Weights of a small mixture-of-experts language model, trained from scratch on English Wikipedia.
Size: 8 layers, vocabulary 11949.
Experts: 80 experts in each of 7 layers, 2 picks a token.
Below are experts of layer 3 (counted from 0) of a mixture-of-experts language model. Rows are named router (the router's row for the expert), gate (a neuron's input weights, with its number), up (a neuron's input weights, with its number) and show model dimensions 0-159. Each number is 128 + 24 x the weight over its row's rms, rounded and kept within 0 to 255. Numbers have three digits each.
After each expert's rows: a language model's description of what the expert responds to. This comes from a sample of Wikipedia text that the model never trained on.

# expert 34
router:118147094132120120129111146148129112097115152106151124126149098129077133109084141159168135116167110123108150152118101120147160174110106090107110091157160142162096094105095162148126132145111090145064149134127103095089138145164138098130089153107139149139134085117114108104113128160119151102137139133112137091159175082124127146129158142099169130149149107135171107148164147151118113160087094134109142117139102130171103119148133112106142108098125130095144116136142095153094111158150119
gate0:104100105154132145122120144144147193098134160136160133137130147108135124178146103160148106096093164163115117146124161110147111112132150145129153138133110121104100136098116121148119131153141131155139094125124161138100102154159101097151151130120119117134150118151136149188140147128181131111111118150125152172145123130101096091146138121138139108105147135081112132157124126119098184120118113138114145105164158136149182107131098112109103156173125083087139082109073127092156082126138153
up0:123102117099154143136141136113129127131144135110138169131114058116130121190118148145158127141129097151146119147114137077109103109043113093131122095110172165144168081159164129113071083093117122143128151109107160141139156106115099101111157148124125079122142120100110087141160139135137175158104173101164125139109137138161105129151136140101135110135121116128139123157137107125139105126101135113169112108140087114135154128137109087139114122143124139132123120091132126096160121125162146
gate1:113095162162133109144141164132116119137105156082158119136148131172104129144101149147137122182129105120095151092129129085119119147135108112145087174114112127120101107128107121152143122140101131141082127141135156129120158161123129153112102141141105180132170102126146129088116163137161083141117130142140140079126153152129118155127132112138147102110143133135134048100122130125118148164159054136096119097131162161184142118157129134108152097128136098177135114112157136106116124140144101
up1:132161114159144130084122099114112097115105116150122141109145125086126166144125143082119132125129152135150178118128104124153139119130168129129102117135129134112177106167180136107111118140149168109125125098121131134143110113149108136107166103153181145150141130177111090149151133112087156145155082116145119178110127129186143172162139130093127107144162149059120180123135132152126140129136134102148121168130115138128134125118095121118143134187126175135123146161091133154122112116105164
Prepositions after a verb or noun that introduce its object, such as to, for, by, with, from, against: assigned to, Department for.

# expert 11
router:123143102127102101124090131149130122100103152101151106085131103130108157120110152122174136119162130114117135154134104125148178175112127095092139098163187142156078086100096141157139126177109120144085175137144128114104134162148167127142136139098130132139115112122104115105125140181131118126104113139107143091162160098149122126135154139107159093133158096145156120143161143162122119148099108116113137118146088116136129113121105119115168110131096112086140125174129077139090144151165113
gate1:128119127156087121133177074125161097127120136140136186130110138148160165129114155108097142163115149115137153148150157158125120191123138111096127130106159102141137160089136124130201142135130129091142110178126133130142137155153157080122159137117099160147118138163102128126125130121142110172120148123150104083097117122114129129113128172188129157144091131154143155119125100121119119105117157120132143153071093128140099108132110130131166138066130129094150132148123103132096142114127127
up1:135097167136082160118114131149139140116178110135138119101082078120132124127125109125122119124131153166142059111120219135163107146134163124126076166117159134155135154079148132158129122157116144131107131136106137138131133156131179108148157129121123157124143131143117154137142143149134136125136176121161139077150120139132138106090131138127133122120160115137127117079106118106130178128091145124142140142147132097130086108107154147116192111132107133106121139183106133109133137145163161
gate2:138148111101165128131110157134170134128122121128110142090079157136122114115085139160153150170071180117144110149122125143121153140114101089137150102143165134136119115139134116119188135139100127131127157155128089148134138113137113145152116125123119129093103116140116090119126097135085161112150134107175158155104113132107120156144140120078141072150118122129104143157103142125120121141102124132138197163122126180139124147121083123164138146102124112106125167161142136185106105147127071
up2:156127096145105125139109123098113092088125147135150152090102140127107136172093124168093136122166094092112147138081127100159135085130104142077135142142184115147102168108133119115120161155122084165104109156115139193136145137148125101114105137160118130113112120129122129111211132134124120150089119161120119089150120091135157132109139127128139069101146159129156146141117144112117093130140127144113128148159142147128160118134143143123121128169131142155155072106123131116138139137084141
Preposition tokens, often merged with "the", after nouns and participles like located, part, member: in the, of the, during the.

# expert 7
router:085144113162145110118116132142173105136096152113163141100141104103087152125106128145153159114161112122101172134129121114152148151116103117095132101145143156150099081104120176166120173148103108132110146145146109102106139132146134099109122159096151177152127101122094144126137142146103139085121126138116163099146128057140111162119160114118175139155148125145145111143164132152105122158091082150109155122120117134183129114131129096122156128097102114087164101129161111139119135157148102
gate0:098127163138157134107131106148089144156143142139111111096115113069124141076149137172145103109176177103121088153113167127181095123091152125130101119111131146145170147125165136120136143109123120120150161145130109148159112141124125132084147159120119148147136127071124141106172114169133118141116151164160096169120153111129117160127125093131127130107114149120084103114149141127129133129091148128141183138154147078117133098083148126129152148124100128099125152153120153141117177139167134
up0:126125181171155137148133140106166122129138129133130140125093157094116103119143143173135111117123113115117159163068156149156113105127165137106137154133125101142106105121107163166178131104120148103110112086109136147126093128160105093091157160094129144135122124176096150146123125148056121128164161169129129133142141090138102140128142147148136154123117154105145133105132160125142135111105144097134117126116157143174135110112130142116175152133131131119172054127143136127089148109174108
gate1:116137135145136129132112174121160120120137144101159123103094107110129136134145125147139104138114188120123115126098154098110121114126126148106097165125108174155164155129180160154139170131084104107092147156132139166103102131135145123109163127155098136125145128081135130054139166111118113135112157128157183159183146122116125178118148129144150087165150117104130132154134159151079165136119129120121124114151137135143129156106114117108151138153090120159142119129129144074118148184109124
up1:116165114096140114113135054124107106159137124117124148135089180122128133166126112119134166126115107124164148127150170162152113109113129117145095092098155070133138124149119114094107119102141138161150111129145112162149132138173110148109111138104117103054134140150145124135135125134145070178078140156098082125127077126122128139136118117114130113117134132149124112093115103121116141117096122144144159088165142112082126153157132116162093121146131117144067170130111112129132155121129130
Subject pronouns starting a new clause in biographies and plots, such as he, she, they, often fused with was, as in ", he was".

# expert 10
router:099163096154133108101117100174174115112110143085168126096097087101131144111120159153153168101134152114112145131122126103159156156105095116113111103155142162144113129103132146156148157154099108151103159155164111127085134134142143087143120151112143155117109120096099131129127136158131157121124140151120149139142144078149102157147178153103165098171174095125124095151159122137065132148108108138150153122140109124130126153117114113097146129140087092116126127167147110149093105157141131
gate2:136124159142101140150133125137140122176138156149182111107088082120126129111120122160159121098138150122119144133104174101145145099127136155128098148117141142141112127086094119141135161136126122134090128145136110137082116105164146156145153123118153174104109149114133100119104107152114112136111172149128138141115148045110136139092146164099135134130168141153174149065128148136103136168132124107151122155130096118145122137067111135089129114124101149077132129138137152115085097126177108
up2:150113109152130150143134119125173115141116143180169139140105147146146136094146121100135124153115130170119187140131176164073123109113155088129056158115124122158085131160127126163128146125126108151169108133140140106114114117162161152186145129117112126109113152123129101150137099132141120155107157136137115157099136101122130143108133172083130140125139127096144129095107099098131117127143136095071141145133138137126140128124087144113122107127146145133090075174147136083118149096177137
gate3:145138142113142079078102161147121104130084132089143086130101132086115127103110157115132119115136143152119112116087155137124171115165163142138148100167160160136117143105107147131142067182139167109159119154135116110164163116150110120176135138126161114174093133123151114122114130136106145126099167169170127079105119107101131134158140140149139084165173127134114135136163149099127111095098130120106145122122146126110148147165143107098133130150116162112147126102132147115149131111082108
up3:141116092167169091098074127110115104133087110115158131115155103089122143109133138104094140092137138129140098148143091149151116137143148151134142137110106148131148136156171150143149109141133087133172091122151184097108115151117168182131123111147096114177134094098117145138118128124091153101169099138146106153152151134127102126149149095116116097162198146111129135157156101131114108076117120141146148159106128145097115160126092151137129117105112133122121131172140126101142151115095125
Opening pieces of words that take a prefix or compound, such as self-, non-, con, pre, inter, anti, often after a or and.

# expert 44
router:120119114145132103121115115139168116133126149094172140138155095123098143129123165156175175147148131127105153133136119114126167160114110112087113129141142145137110101104114167145132161147078101156109153117150098130096131141138144122121139165120136141148119095113105126125137116127127124129135104160118134099158134065127122160130172128119168084132168114135147131140143131125053118172068066140128161113139111111137118130123121133113178063124101134083125126156127091156117111166131107
gate0:099130131144130092099127150149092092141112131147171098140072117065078133162104123102161179139135124156074132122121118121128168145114159115094138130153112149107109139115118132115068084171099139151150101119121135138097137123121143119156126137124156122150106085153147103122132175131125109144151123160115123113125158116125152142119136156080159117107143145174127118116145143109072089157123136096178146155120144158130083131154146144087143135085118145103136127144143120107109145136121122
up0:161162125132129130160137068104163144127150098124119161118159128133151141100131128155089119093126149094191115127133106150127108094106094146142119091139137091137124119129133169121140157118191104075100124149151122170126136178125151136111147105104118138119110148121114147106100124115137163115092131115069113125104094111198102144121112113157155123170115097101127143118155107135132181089163137129128110121107125112135133148136152131109133140121112116132137180093112127171133125123133172
gate1:124115102129141096117096098164178157103100110094140134122106105139142117130118137089175171124111147165135106133150123150163190153150136140144148135117149140115119105143099153139176165167136074105123130122157139085106132123131125106143127130086118134162106093144106132147132118128083109130124103111133140124152159114109109143142149124131159106147114167102103127170110161133108105131132115116123143125158070106119096157111090106138130141099147139105091119184113103136099093188113092
up1:143146134101115121150157137128125087131107099133108090118162121109111120123124111200072105158179129110122110176149130128126090101114088109136098141151147142150083111154131126140133102117108170147124107155142135147148078116090113159129134166160147136135139107126161089083151146131113151127103126139125160119137103114083126104131122121123114115117126118138101131148144123119155139121178112125110100166101143152181121077126103093139080090161115099129139128073130144162137117105121169
Opening pieces of words and names starting with b, l, tr, bl, dr, often in tables after | (| B, | R, Cal-derón).

# expert 62
router:113144133161136123109127128165142103134084174073139135121119125115100132153115153107168151117138123133119160187135135138134136144126102077088112116179155140183088120106105136158120171131089124132082149116140123098127146152161154066122107135130169122140137083121113153100113134160103145128132117129086144127152122098112091155159165154126166101161166097129124117152152130139094129131106088148143141125126129115156113145126103100100129103123102108100165113138130079155111135162125123
gate1:100122102134153111077090131142125094138124135128190118092123130126121140138110153082146115124147139112125134142160097113101149147113132136089146120177129160165114111114125129169112141116078153140115144157135126142145110136157169110096094145150138137108105132120106122096151140142092120130115138130147130109101161099125095104136153182113144138137157129145173130171142151174130182097126095153146142122087129110157139130159096096139135140057089160129155134141144105165137140157129075
up1:134138117116094123177126126131142135124103122128133164165147114142134122085155136193141146144131133128091156117114138112150141132137089122140107100107144113066156123110102156104139118147153070118151099107148118113093171114119117164179123151065107145146132108111122138166080095133130147118118160131101116094144115115126148122099136095099123107120120097136117121094108110103134063153108136132149140135128101135124088103088134130174146081161156122096098160142134127128102088101158129
gate2:120146145152112076088118129149095085146101114122181134131098104132124122144122186176096141138121122147138138138137149130126123104139146076112095114164128118145100131077132116165143104114099142135143111123146155156166129139154177114100137121148151150157100145139104118084142130100140117125091127140126124139116167116111152158153151086126147107128142122105099145191145133146050161139113146128143117105146086152140113088133121070134096094157115125117139128140156127101153121135109149
up2:139146157141148168117127064150120101135122123119148143152142149132126104138164164095112159114130129096113146130114088085129112118140132079151064147156140118170106120155122116143105155148156121146102103102132122125126135156145107103098099123121132131173144130152090134096133125145102109109100147127147144126125132116133082125096147141130130122152079133140129152159063121131161109146122139175135142094162131126162094106125161114156154081147129094126074107078109130123164108153096086
Hyphens and mid-word pieces in compounds and sports stats, such as Right-arm, two-run, Left-y, Tort-ric-idae.

# expert 13
router:129151103140139099105122139174134090107104148138167109094130101109100138123089160159179145127139137106115133125127135129135156144108104120082105118127184165149126096123110169158109132118105096149116139134136100117122132133141134118124132155116143131140112094088061087103125129182134145124134140143130131099125122072133092160144158173106160133146145099122154107172167149144131128145095109174159135102118108104157096107115089116102149093106079110118128121157131113148075137128147121
gate1:135156079131113155101120134109137145076118119144118105117092078120133117145128141147157131134156122149119141152157070111146164189133111078122129122158134180160127136093107145149111139136110129124084168112130144134116140142144142095117112183107111106123119104138135104110113102110121165102095099149144142084145160099086143117110135067124127138128122106159138088151126116139113144121132111124138142113130132126169093180122163174124133115064150149135105142156144126138079130115123105
up1:152144145125148114113131163129106094134132110132157119100113134106140102090126126111128157132146116153154122116117137132115123128094114182114130132106169145141136140140113107110103088105152104133184132121106201120103102137118155120140150076140146142107100154131090125120102150139084139137189144116154096103107110163173129125122114138124119140130136124153096145077111121065156150112133148185145093096103197114149131106114133105094165150115106127132146111114130156106131124115140182
gate2:124166081119145147089161133127116157111127157122142094098072121074124120115126155068115142107133123109173107141156116168181167175095181136153174157146151090138113103152164122157133107157129132114104129149137125105160140158142110141147118113142145098112136102132108147122159159106119124084091122136116115176100131141129119148143132129123127125145114147096144151169111127136128135141132130134086125134095119085110110133139166108135130136133151125092113150158160116172152089094139155
up2:138145119126135127184123167157131145103108111111164095146112077145145144141109138145122137139136116063137058106141120106147092148139152102138113148118156134135117140100125134103132107122111151121077123142135140146127130133194138087134137116137136140147121133162103121117106133158075121122147101079114146110128136130110054132145138165154141118137200101111079138093116142132123124175093121138153119077147129125127126154128068156120121126156123118133091128142109105116121134113098152
The main verb or copula after a noun-phrase subject in expository prose, such as is, was, are, has been, "is not".

# expert 57
router:095153093125141130123098125151125108094109186121151137119140106093101155152118129132155156107168130106096161155157124142142139136117123077103138128160163131156106097107103141150119140128094120145109147134157111102102147127159156065148113155110150133121134118123104114105111120179113115122127122166127136127169123097107106155163177152111178123169153090131143089147160121137079135136120111146129145090131132110167116125119120099127122112138101068078141108146156081125099111138156110
gate1:112147149121127115203109138143107107074125151105116135065159128124132128129154138123161149115140137067104149150136121149123098118143121150098166144114144093126113123142063131120099168146132110140079176103142122125107096148132073087120105135121116114150126135121118117096131169173109106123131159137086137122170135117110151120112154134111150113151141150106132107147132151103095088093114107142111116168116128116160138142156152112107135133112113076125137114100118101115099155140120187
up1:100087142112076101174080142119121102176150138131141141141138119180127107123121171121117128114112103141132128170155178111093131147132122107134134094171126136114116125113124162133122057150122157117128079112133147113155164150160161105104114090104169158147141121142122166121090168111148156102167167155122155091121129118101141110125123130121108151092116097145155087126121135130112122125140109101171109134121108156156109122150127155133107153132093134131108151109133168159088125099110141
gate2:155153099117177137083134118146086161147095165113137122103191145113120130120164147127140150152111164158115126164170161126105122116140141109140194139129140124114150135146133132103123152128111121104150132095152123144176138169111096129125104124103101102162132138119134132144121120133117134142187099134133157124182113131106165114123146139119139106181177116151108142137173133145164105147126127187116122124132130126151142136130140102132119104115117118109158140205104081131167120126098105
up2:111130155155128084161122171111138137147152161120135117161071150154126170162135128104150091164138132143118135146092103094113134113165157162126168140127126116084083112133136125109142105152102113165079117118091096109122110111095113167149119114087100132121122109147127137130134138105115144136108154129113093158155138141151101113183107149147149138092144161101108135143121180140119087152129129080156130136164144109096105139155134173154180117092133131106116142151135160102107118133110129
Middle or final pieces continuing a word after a short start, such as l-ock-down, sl-ott-ing, el-b-ow; also stems produc, writ, compos.

# expert 49
router:083141098141143096098118137152127106116113148094160137116135098102068139141098140119160153137162117082116134142146123104141188164101133120108128120144199145158115090102117142149096144163109134169101147135144099109096157135121164097113104155122149140121107107095087075115134125151127128115131131149115150096150132075144109142146154151077151132146161108133138133159145138147132119151121087142103128106122084147130119116118099077096150088111110114105158123127144115144110116167133117
gate0:133136137119171139163099133104115129130116132121105080170142128163148147112129130141134146174166150124103120159099132137123141143108137129132164110138200138112085180130103111092134128126112110161161158094134102108111150163134131111183092119158125128132138131152127150125122083114151123153131131097122170087125097122094160104213130144120138094128175133171126100101124145132115104121131144112099135129133148130131155117134129161174098138155123136142107109142129092133109185165125149
up0:095125130144159101077145174141116100123150130110134137115108111135136147085114126132138126133123089110134122137128092122137141158149118158138144102130164154145114105157182096123112106171113131149099152142138151133187153159097133128107086123082146106100108130119131128101125086115091095137117093074128147140109102141142132144095121138096125141148139134144151131164104100172141124103151130115103090169089093086131119127077098119166132127108127141080097115134171116153132164160142087
gate1:092117068149095130125146136128125097138119109142154108120155138174106138157110139137116149146115105127129121137104121142130159090167117094096141114181110079125115133104115127136145154140138107122128117157124178159113190143156121091163101117085104133113103122166070108114133114160151108133149109143118140093173122124132126156132128113115121102090112155153140075121137108113127117096114150136119138171184130140123139093150144156161167161103103119075094156085124126124100112142123128
up1:122123175099150187142086176123144107140127130099074140136171126138120130103121154117106163145130127126129132100160136128122123138132095143130126091118142084112147078127143102104108108144111096100120122138128127101113107139124075126126096158095128155085153107124137156077120117126080168116144150143095165111125137148151133148115110166130145124143143100121125116092107146121137198172180127119136153102115161146139116105119135108134072077120132138160146155116124142156137106164140101
The article "the" fused with a preceding verb or preposition, such as "marking the", "is the", "that the", and line breaks inside tables.

# expert 50
router:127160084124120120124114130170140101135108168092157132095135080108094144121089141118152163108143168136081169143144117120144180160118108105104123069138163158142093098122141146148104126118111096119120145139147128107094118097157148115137081142117136159132119112117093112106126144151103154131125125126108148111125146106164106151107152164086156130140162079146160102149150154155132132154131091146124168127125096111156134116117131090092137119115110097075154145141138099152097117137164106
gate0:103047120177104118125097109081076134136099139131171106144122139152122153181094112125140134141125121128090168128106133125131120138136123131089103132112114147101147125122100137128144116114121132161150172115152111137088116119101139100145141132095115132135145129152144125161113131112129162161105097144136134115157138129125080109135134113145145109130138137085101168177138128077117096133125140118156157091167112114146151093107108122103131108140126159114126054131139116069121090137142082
up0:134148130120158097094114125127108089108127121156122148040114091159121134151112121119141108133114137135172134187188174134143168122111128143145156100131117165093104160100151141101138136152131162116151132139122138184141120141098129111142109121144161154171082144162112167113094099137153146145134113091083140128131137126102165131111130076158124126127155117119132113109125146120116110134119150137158157159134118066110131149116098098137095125147112153133156155158160106150110133135132146
gate1:117124090151174115075121140149138145081105077094148127120071124066123143113124125115118073128113146127158163119173111117137081097077084137138137120123148181140116119103122102133135126146133122118124108113118126153131111073123146140143113158160159098137149132132112086115130177145073130140126154106133145167152143134145106137125126116131128124145119109101098155119142140193134143128121131109116105139104099127115075178105127100146113124100126131132142102124104141162141178117140124
up1:155139117119077138117100131114128102119104109105111120113123108109114122101092151127113094073106128131143176135152152096111119081115118142116189113129095132087110181141134105119111150137118144134117153122106143164115138107095160105147099160187149143131079154158141096111159132129139168080109139139138129142118154128116159131122140109141138104139112180120122145132111191132123130130106131101130119124107087152166104111119145123107110154131129139150135077141125199089091158115141143
Commas, and, or, and ", or" joining list items or clauses, often fused with a preceding word ending (guilds, Rams,).

# expert 31
router:113144112145104092126093128135159087131137154094145133108133132104092132136121168120164144107136140101103160169149126117130132136116105100103127111171172161183119115097123148148124141128095109155084131159149101122101159110176132128127105146121170141116147098121106125082159116199120130106124151141124138115150143100119127155173171139115165078152147101118127105171150157157108135159108092144156164116136114108132098153142098129107125106111085125133113121158135118138096135174152111
gate2:058118151143127154128122140093154130134135119112148126141148135151114133133138126106127123104149114148109144137118128158125133126111120162116172135138137147153092098127134123127097153174127100120137138072150115175094098126109120129102134132085104137093148088093104148130106143147123136087099125146154124087194133095120115106124137113140109092141123151147131126123133185115117142152125109139115097178118089123109094160131086135136145121094079099116141057155117052128120157117119109
up2:131084135128143132138129084145132094130146135082122165113119095124111088148096124071173109147110101122118118165095149115177116107086102138131107157101116133107130138119108132103163084141134090145129141149109074127097108131146125125159130117123135132130096160100116160129167147162102101138110104129153133157126145106134097147155138128151136141092147104097134128169138100136157112148135150113151123140197097132110121156094142148087145129169103174128098142116162097123131090172103151
gate3:101115108161147129129166158106159068166122144088138139152087108083147109105073127142135150138155113141143157157140102121122148129109142092141116088126133114159062067107114118115133159109113154130126123138105128128115177116173173107119096165152113130111116117113121145094107102089112128123113120164162113123123128119138100136130130114127127120183141102135139142117134122103115147080111117145142134105157103165151127130130094134125134087139162131105184123087112077129112105158152130
up3:145121061127124087104119091101105124151137113118110160115131119109170130102122142115149099129119118127127198119143145092138124143127130104144134098111182078111122119098131102155152136167145126124138098092155068125100158139146148137175132125089193105086125153124122111138103127102116108110112135132133118140153180108116135125088124156108143152117110103099125120194152114121117105119137145077121118102107126099093106133114134108108129149118120120124118108186157114121120143169155149
Modifier words for media, politics and society, such as television, TV, radio, political, social, cultural, plus infobox field words like Broadcast and Support.

# expert 38
router:123150089128138119139120110164139127108080139135146118114159102122098181114091159133173136144129156100079164137112115136135159166112103092114090123140167138152122113117092133125114151117107136121105147137152100081117129118158123091111126179096132144146132098117094098119139110158121109153116122138124161106150139069134108194161168148129164098171132086139128120174150120152091106145113128146133150143108122136137104126141099099115114096130091104104117128140142090122081120114155096
gate0:125156100133091106116134124122122132115101115146118112124137122118137156105120145122146121142104167113117129156088096157151188154099093135136108107140153152148131108090132153107129119149131143098176151180161141112148142108120079099118131154121104135144149102115121109098135098121125137146128161156147106150090122126139125150090134164129156159186121135129172052147151110157114095131139158160119131149139146135139115129135148108113080128144122169158175158133122111182107197135134149
up0:137156167139152147108109094098118096123134120116097149130147147123136091162164171090104102125168151113112106157123097130141118085142132150145136089148176107150130091101109131140155167137143116134099145105127175133160160111149121160165103144106103110154132115090112088074095115161150121125104164143139102107148133164104130139156117133114121124118101150137137081115134191123170156130132142163176149115128108097157167137103125120132131133128143119140122167131087103151093108135132095
gate1:146109101115136144116092112121118164115131109118120154057142145140123179130146145167133137130120149088102102178101106108170160121101098117132115131135159126111108120131104116134143172136122126108148194158155150106168137130121131062186120158132099120117116122138133100118171138142138106172138111127117159145178118137121088146132140141164166118145109091116122124119171133142135105148128135149114132152129138119102158129110132108175136094125124093097153162135120115177115099104139077
up1:110105088167081131144123183101147093120143129138175128126156143130104096119141117092109086157114137173117145146161148156097139113180152124157135093142104126147124107120172128139123151126111189147121114086133142103120102133110146143083162109129147106126132156129098147161118139112108153105121158102139142117086193121102139126143135092097122142139136128136141109126115118132127164116137139110160146109070114155135147131135109153160167143137146142191176100144103120112107138137093136
Modal verbs and function words after subjects or verbs (can, could, to, under), and verb stems before endings (alter-ed, reduc-).

# expert 14
router:121132125148104104125116160147127130121106153112138137094133129131113125139099157160164150118131109086084155154125125117139143130134128114108124123140162128160098090127111145176132127154092102155089142138132095121099150135150150117162104170108131168134144098120104103106121148162133139103126119154114171097140136089132125122098172139121179082147192099144155097136132123155088112133092070132137149130120099121181079125142135123105162120117100090104135118146145122128059141146171107
gate0:072124154117120117087138129157119123110115145131170133064156173130117123129122151120156152144122174131097170141113136095152135162104133129123104099150128170130088118126111134125139152118117119133134145115138123081097149147133165069135100139163132153096163108132108119085124134152089119142153144129145153096158147107082135157130155128107180072132180117168134091134131111134117118136092148147148124102113145104142116104152139093081122101148125144101127112119114097118073147148147122
up0:127101134128083110120107066143159137150127129099097162132114148111125104208142113142127158107142122114138105169126105113150140113117120125093122178154120138148153131106095162169136114140122084089134123169140169123129167101102094121137119106132142118148123119106132186174123079135088124106140120142141094171112093139121105138133122155123132116143100140111136102091133115115128121132155125097140102191180108127087091132161160129155108133150141163128153107131132145140140108137157142
gate1:178196123101161138103103156116153151154087142152136089134143121144129153145134108092157140106132147128113150081143104103124142098133128146147091107136129147118122143145117134133091093144108121081118143111142132114163151174130117120138142130112140171162151149112111112138132062120076191113125136111135097129143102130108098162086131173112135160154124121138122093118119158142135121155133120139095113097167096124091099112159126152154125126111139147139124115187101144117149152156163098
up1:158141115111116125123103134093140123134113123153134109157120148138122114137124119133115146162144151178153133129134098069096094135122130133156108090134129107136147112156160153115103128145139151120110111129133160098064143132053109137151123118141091152132146082183118095121148149158134138124114112100121175103161164108103118141125144143147138117103104106150121118149120120108081119114121109148153133119098166144158085109119128106122189148106156116106120126196135125117060078115122127
The token In as a word or a capitalized name start (Innes, Inoue, Institution), plus in, of, and University of in tables.

# expert 60
router:114123101152114116120105098155108122116139163098152118102143112098099137134116147158144120098152133123087145153148112143169154138115122118113126091149152170147110110088139180164132173129112093136106149122152098111097132135159141125109118134102161145154135095096074135149115128182143127084123133135109127120147162085124122125160168094134160122132171078136129085150156124169109151137089112155134185097126101117140140129111118122107136125109109111089155136156124075158108123149172119
gate0:105158150138146116115128108142154142142122171103137124126127101112120121164105117145153131106151110096106144172135114127165167152112115141109138093146144149154133107115117177124160164165121120161090178161127095103093122112116145089147119162112182150184085112095095147117094144139144146101157144142132156133124113098114159098130159106115147106160158149124152095147131152140101152115098136133099129128123068122132117108128100142114123109114105161085145152147144092126077146170146149
up0:168125118102118108142119148142123096121116123142141124137102129129112132094136129110143138121100123148156130103079149129112118133105104111140094168135151083135106112125146062149069064080112155102123105114156166157162165160133119148120136129134079139086142125159134094128161129113089117172093118144092137119143121120162092158135132174125130140143093102124139142151126145127134101156136117132145111150145183105158148136150156133116119134171113080137153095112127148154155107087131088
gate1:147170112120192137122114118140116148080129129109116103138109092121124126140096126120152140106144149145183120111167077124135151135129102092102174150131135130136150101147118124139120120092121105123123148125129125086102160132113104111159169137116155129155115120141093090131124115164112142111103090099112123127103128118129084190180144114134166118148181123106158136155124132114136104149148134141125146091140120128135113068145123106067140068132122109141137136160111097129112081176140143
up1:158131104134122115108141086086150135137171100150148182107104117114131094107148101157127142162135119128151115097151110103088129123141104131117111123147135132153137102121139177089144160131126105151106107119118090128114101100132159133133166105126097106095098111116105125084151126131106135089116125153134129129094139104152161117101131121119128154125192147139129119094102130150156145094115111152116117159087100152113094156116066121131188078087124125129113106180150126157138130141141179
Plural nouns for groups of people or things and plural endings, such as members, people, players, children, teams, often in section headings.

# expert 39
router:128145086145113120136105127163107102136133176105149118117141111098085129099116134152145147110144116106127123144123159133182129154110118114108115117150164150162128121104136163171139146136106127135078144119134125114071145118145152112131108132103132148150111084084056125140166119167120126094122141136122136145135147094119106147162179163133177114129154112135138132148126143152096158152075103170123156111138145115165129114106112110123148116136101093068131138166149116178110101159143119
gate2:116133110130112091111115151123135103137135152132133091133109098089105155133111105103149155138152126094115155120179118116135130143125098100091185114169140156181081091075114196157125146103097109154104133144118104155127156110125134129162123151135158144149112084079099108098160155124104156114090152140118127129115107107152120132140149170113146121138141138145158099165146169142109126140123091122151141137145132089124114127129096128126110099132095128079157107138120101172119150166144113
up2:138154094130122122113127168094111113132150144132106096155098109108140138113133078097119114123177134119136142106161130142111114122136079118102205113177107132163101111099144173138119146118131092147116131133106141143114155099100144129169140121131131130131143083090114116096155141093105166107117161153137116156109093134141147126130121178131121130115107172147142102128104177114127136119137098135145113158138156083085113135113110149140096117143112153052137116144121119175150164166136125
gate3:116097117099115111136143100187118119105124124131117131130137141139113160180128121115128112167125145105137138125128134180113121088141086131110116118116116162162120148098128143153163103100120122111106119125145139126126144135127112126127108106093174134186129128156146168038113090145154135094119091115134097136193152141122133135153120115107155124152097105158113104099120101172139148155110113140112193098158111146129127127116090156110111161152141129096119134078155111103114143124106096
up3:157135082152140112107122140127148120163137104139173112131152113100150142116103139158122141064156119143125110113147127134118105124153072090114103108165120145113124121109152147118126090115140128133116121189119093145114150131118090081140120127180141143117132125126117130152094150124133118166120157141118114131116107116179108109125141090149110117170117131053132088149146114108109119094131150122163085153090166110156144126099129113083102114154138112142125106138107145200130134127178131
Abstract nouns and word stems about actions or roles, such as part, act, contract, method, collabor-atively; also en dashes in ranges.

# expert 12
router:132155137126101126141087116163147103117113164118136135110165126099101153126092122115184176141129121103102140158135146117157149153102128124118131097138167123139128119123088166143112157159114107148126159144148115097087131124179139115144111149104168142142127130089064128115144133174134144129119123154128153111166120085110099154146170136118177126161138095165135119134152121146091141161110116159150172101158123135142099112123125080120127091118088083116144138125163101122079096140134124
gate0:127112144185103171165112118127135096147115161136128167111168163068119106087190153134134107120141165113099116170095123146156123112113101098118079155124171117119131119108120127145167159114127085104136129128136112152083136119159117081131138121161151156121119132091090125102109161113148140132140157159091157131150131115146137110143135153132125127127140116079148137117143126152095136125109119152157107120145099143158143095117158138091109102142143121108126102125157113147132136189144075
up0:138127143158170123122159163072111104158143106113145151108147135150108114084124140121135107149095136147131160074131101139060137103139077122134124196132132136131133119098113069125141143139121135102121105115129121160158145154118155139123152146152152151117139139145188160132104122094163117121078144071096138134109116139151161111153112101143137138137145068108149108105139123110126125138132116135099113171143083144111116162162143161125122120121162138158107114139130165124148130149166116
gate1:117150171126129116132121128169098122148108144127134090111122108183110179120182123157139163126105160096116098098118099131158145144121151133110071132165126099148110080112118133154165148153109148148100145110110139160112154112128151144146132127143154132118150127109072102149134072120116152105142103163095178131173122108152124158123159107131147103125151129117142143149124131115077137164105106122117144131135133080131120109149140143168129065120148128108155129150149114134115124149122192
up1:073152099135166123101108131085153109162112092148103115136147114163138101076091138121142106089137138105125129087112167157112110102121133118152122104142062136095118126133160108128129085084124125095148112108097108137129107127134106101146141163103098144109145107113144120099068111114107140129195131091137088111107170156106151134095127088125132125102123142131143089150138179129120110105134119131126159144093133122143130158107140120122077176108116131152138101141155126132119138132159121
Verbs and verb endings in plot and narrative prose after a subject or "to", such as believes, thinks, reveals, claim, see.